Experts of a small language model: 60.6M parameters.
Below are experts of layer 9 (counted from 0) of a mixture-of-experts language model. Rows are named router (the router's row for the expert), gate (a neuron's input weights, with its number), up (a neuron's input weights, with its number), down (a neuron's output weights, with its number) and show model dimensions 192-383. Each number is 500 + 25 x the weight over its row's rms, rounded and kept within 0 to 999. Numbers have three digits each.
Before each expert's rows: a language model's description of what the expert responds to. This comes from a sample of Wikipedia text that the model never trained on.

# expert 33
Capitalized word starts
router:473483513534518498497516482519521495461531478472535479492517477487495469504471509495528490448497505536489497515556522465491506474467502488416507504504472473489508528480483458498516510485490491495501477515496483479483522491518520515490512487493572476454442477502465530537529498504474438560532467513486464499511506455513470495444467511521485476506530499517519457491473540518503476510526474480516468489506518481486474518494518492526496483464483487469512482492498506482492491511524479523471487523463494508464512518524472531516508512523502482546545483500466500497469493489523492466
gate0:493507518509497476466539479519522497459556506488493496493482513506457511487472474530530493489517528541461555488525482459527513517517469457510512481519520512536487520506512521524464480494525447513446444507503484482446466480516509498534507510500534507524494530495514456486490488471477481545500464520508502516530505483479533498562484493481549448507503485504497468475487512512474492534470526473538501506489474442529506525483433482509558507509490532500514535528466519526457494549500529490490537542488473483512494485523479520458458504501549521509491502516471552550486522496528491500
up0:497503526491521469513511493509466526480494453511532498493488480452515495487535495439503542520530506494487472505508498507554528507461542498505497484480506500474481503503507505476498487446465473549492466517516476483524476496522480490438501502510544477469475503523509506467472544516511508534490544489461505505507517490533532484492479445485493469493500481541537538493557506493564466454458479554474481481468500507482477473489499509495516494445500492549507506500517490511496498524514504514519460527533521518470499512487503491520497565506510477481544527524542465517458516507458524509
down0:449479532501521509483511444529529521512518484517508462513501486538485495469489516507483515514491523541551528509465482498517503511471494473511459507506463493518509536493450490496475537500495493488524475515504519524486538479558499511523532500462579502522505456507510492437531504494480511550479474540470532502548517504534536489543543500512537498480489529504553458488493522526480520495513482479495483498490477528523523469483429494495501504537514518505523504451498506517511513513489492493532511497496484506502481541543527504530515530479465555495494473518510489507500500446547470539

# expert 20
Clause connectors, ins-
router:468516521513479526552486480508488483478508482487503496517479461487495476468467514481511474470511466515512549489526512520469516486489503474484536512507486483496540521473473515490516463488494481503518484529501451500480537474515501498497480489499506484470404492477492515561501492512481432513500481527477439487500516441501487473450517526514515493474454537530531504493508498522460472475461484454531422496524534476501489498522500515525496481445500514474476458491484500474507486542459497473472484508509471502488531536471554521499496480524519455523523481514496511498509491499493532529
gate0:478494521517491472502528504494475497516497539450476561512474503520499505487490496520506524503544463503506473499534537470474491498501507491546565446460452457512479488503453567474466519523471529470460454513475463467502513527521510527511469491471475473512483523473507496483551481482496496497492520484478483466481462524459509486505523475462524502485477459493474480538486519504468519494465441463521537471455464496495507497469507492487501475505504542479463525495497503507476478510499589463459512473484456506498497528490482500505503461478496517449452501507511520538463481480526507485
up0:465509480468484480495491495530494518467477526543514525487497516559473512482459497487514523491463522504530454516538517481546464461507476532489490489537479479484501506494487470510435513557475469516489482507488504493524507508504500512535520463526491494520442476495483510523519500519553518458500499512484529495494522513479487512516473472530511489556534473502447500493492481575458523527504526463512535509497513533509456512486515527541469459487483505477527470556459472509439497468508530495545478538451487462551494526480457500494500521493492508471468487499533474511486515497512511521
down0:510482497489500494484492523506448522511499489471552495544533534531518488497502537534480496469465499456505457488499525484478531536481493500509452537501483457484497482459494495511442480545532540494498506502460498494505521487503505486473469484578506534524492507474475502457483477510505490505519484487490524459520524518498450461485487486476508501485481505478471532510482512521517470545510472511513480523458478549532490507473461500489514526471516522502459458519494446515535518509486503541487476510495488513489503512556517487516511489502489488517517501472477502484532530492484464508

# expert 39
Parentheses in climate tables
router:482524519531460491521477486523519497413505466477494478524451478473516479487492504485521490509502490513502490521484520502485504479469495456484506504505485446494505514505512493471497546491455477510498518515500482485546540468528519530477482477484495502484520499471466521497513486505472454535470480510488506472507494464535507492453493539523493502509514498491515515471525536523498451499513488500516487493501490495492481535496512514508491492534499508511496493538526483477531482484454479500492482556472484494512506539518485504538518458523510467532533488528494518453440483483513520490
gate0:560465503514538516490533523503501515505490528517516547501532495521519531487514491528529566481464531526470461472518480501511509460494482509524481527508481526493561492507534496484505448504506473504486526484472518469502476512494526481466486519473501510537482465527458510529529515519535566487476475474533458511502511522487561507498482537472538481481529488498510507519515446480517501512499518514517512487523486469487526520500531513509480519501516476521502506507474555504548475499514513491462475462512496480514477508531516511487495517502509496459535511503521485508478497545493473519
up0:511477509515519523516522485498466474475489464527476470495550459510525475490500507513469471486449496483529466502487485446516494460485478500484498525479510500454520503528491524508535551484505510514492495524519526487482489507510523482473477513485490512467472465491468508493519492497493470506523543518502451519472514524510488449532475506478502509511503484472544463515506503478480483544519495558476525510497509508516520493502521532501493513498538449488499490556495471492512497475488521519504491523539443498500479500436493515481533508477494513474508519511493491569473428530463494496
down0:564553524539532490480482501472486555514472537508514495502514522469488454521503477529531478502474525498507504519532543508521488454462506458461491496549506468507500521505554497509525513515535513497505493492486523494511489485479507534511487482491502506497482505527497491544479541538503523512511510502496476521508488486500495508493453453498479483507494509502503518506470476457494493489537510451495437504481449479485515474468493521521505480524494496452505443512486486476492493530524497532514507503463479428498467534495506502484546468492493508473489488456470453498492481479485502450

# expert 14
Of and prepositions
router:499535503535529516493476495506512477423521477476473485503414467491498488508481474467495483440529494505480486486515516490456488491493479468499523507508469502470515526501516516512506478502436492521527531514521487563536515448519509505495498481496514524491508455484482535483510490542491496452456509493480461501519488511495523464498556529520518492501470462511574545503505521538531532507497491482518500487542554480482496516513530481531483473524494490477502495476521468473534578540496470457477487468491494489518518517530501510528524503527501510519474519493528513511500505508482526523
gate0:441540534521471549502497515485448494492467512544519473513512480482508479490516488504500453499460451477530483524502510519479520485478456478525511512491485521504477549478495510488489494507510511487501494517534522497517527476509494464497496510499448507471500511499518521521493448521443508467492497491502468486503507519501510467506496511545505498477501483534508470521514492475512477492500525583513479516537512465526502471503497500493441467484487487507472466539463521520518456495529492549486490490507492529530449504518473491527478510527509498487487493482486491563448483552492509506
up0:512534493526511528499514494487488504463506457502491477448497485482525465491535472507465494478495502539515531484477543489474512531498529501484514528486543491503527545473481480497516472503550541499475528504529488484498502466528481573471532501481481509503470488485520502488520494529493509517544500503504546492519527496507481492495489492507478523512476485530498485461463548512494461464497529547529508513489533527489493502486488508493472523451527518496488497432485476495483484507492478444508471507530449492463493503498512507503479488479522514510501501468492488482473523450481482488
down0:510552489479477504557523486477500486476520489459496484516477483506465504558501516498502480460508512546479499455497472536550514497508468490529483478476503509494467489527506499514501466489466498515510525492446501527509483497526461525513475515451510516499500476438514480481498511483484498487487526444494462518492506517470489479550497523499505480480502490476508476532547507525518502497505503495483443458507549470478458480508531483520491513474538521525501481523551477505492476504504479507472490485525499469540464505545477464492505524528505534518481486478473499482478490483501538551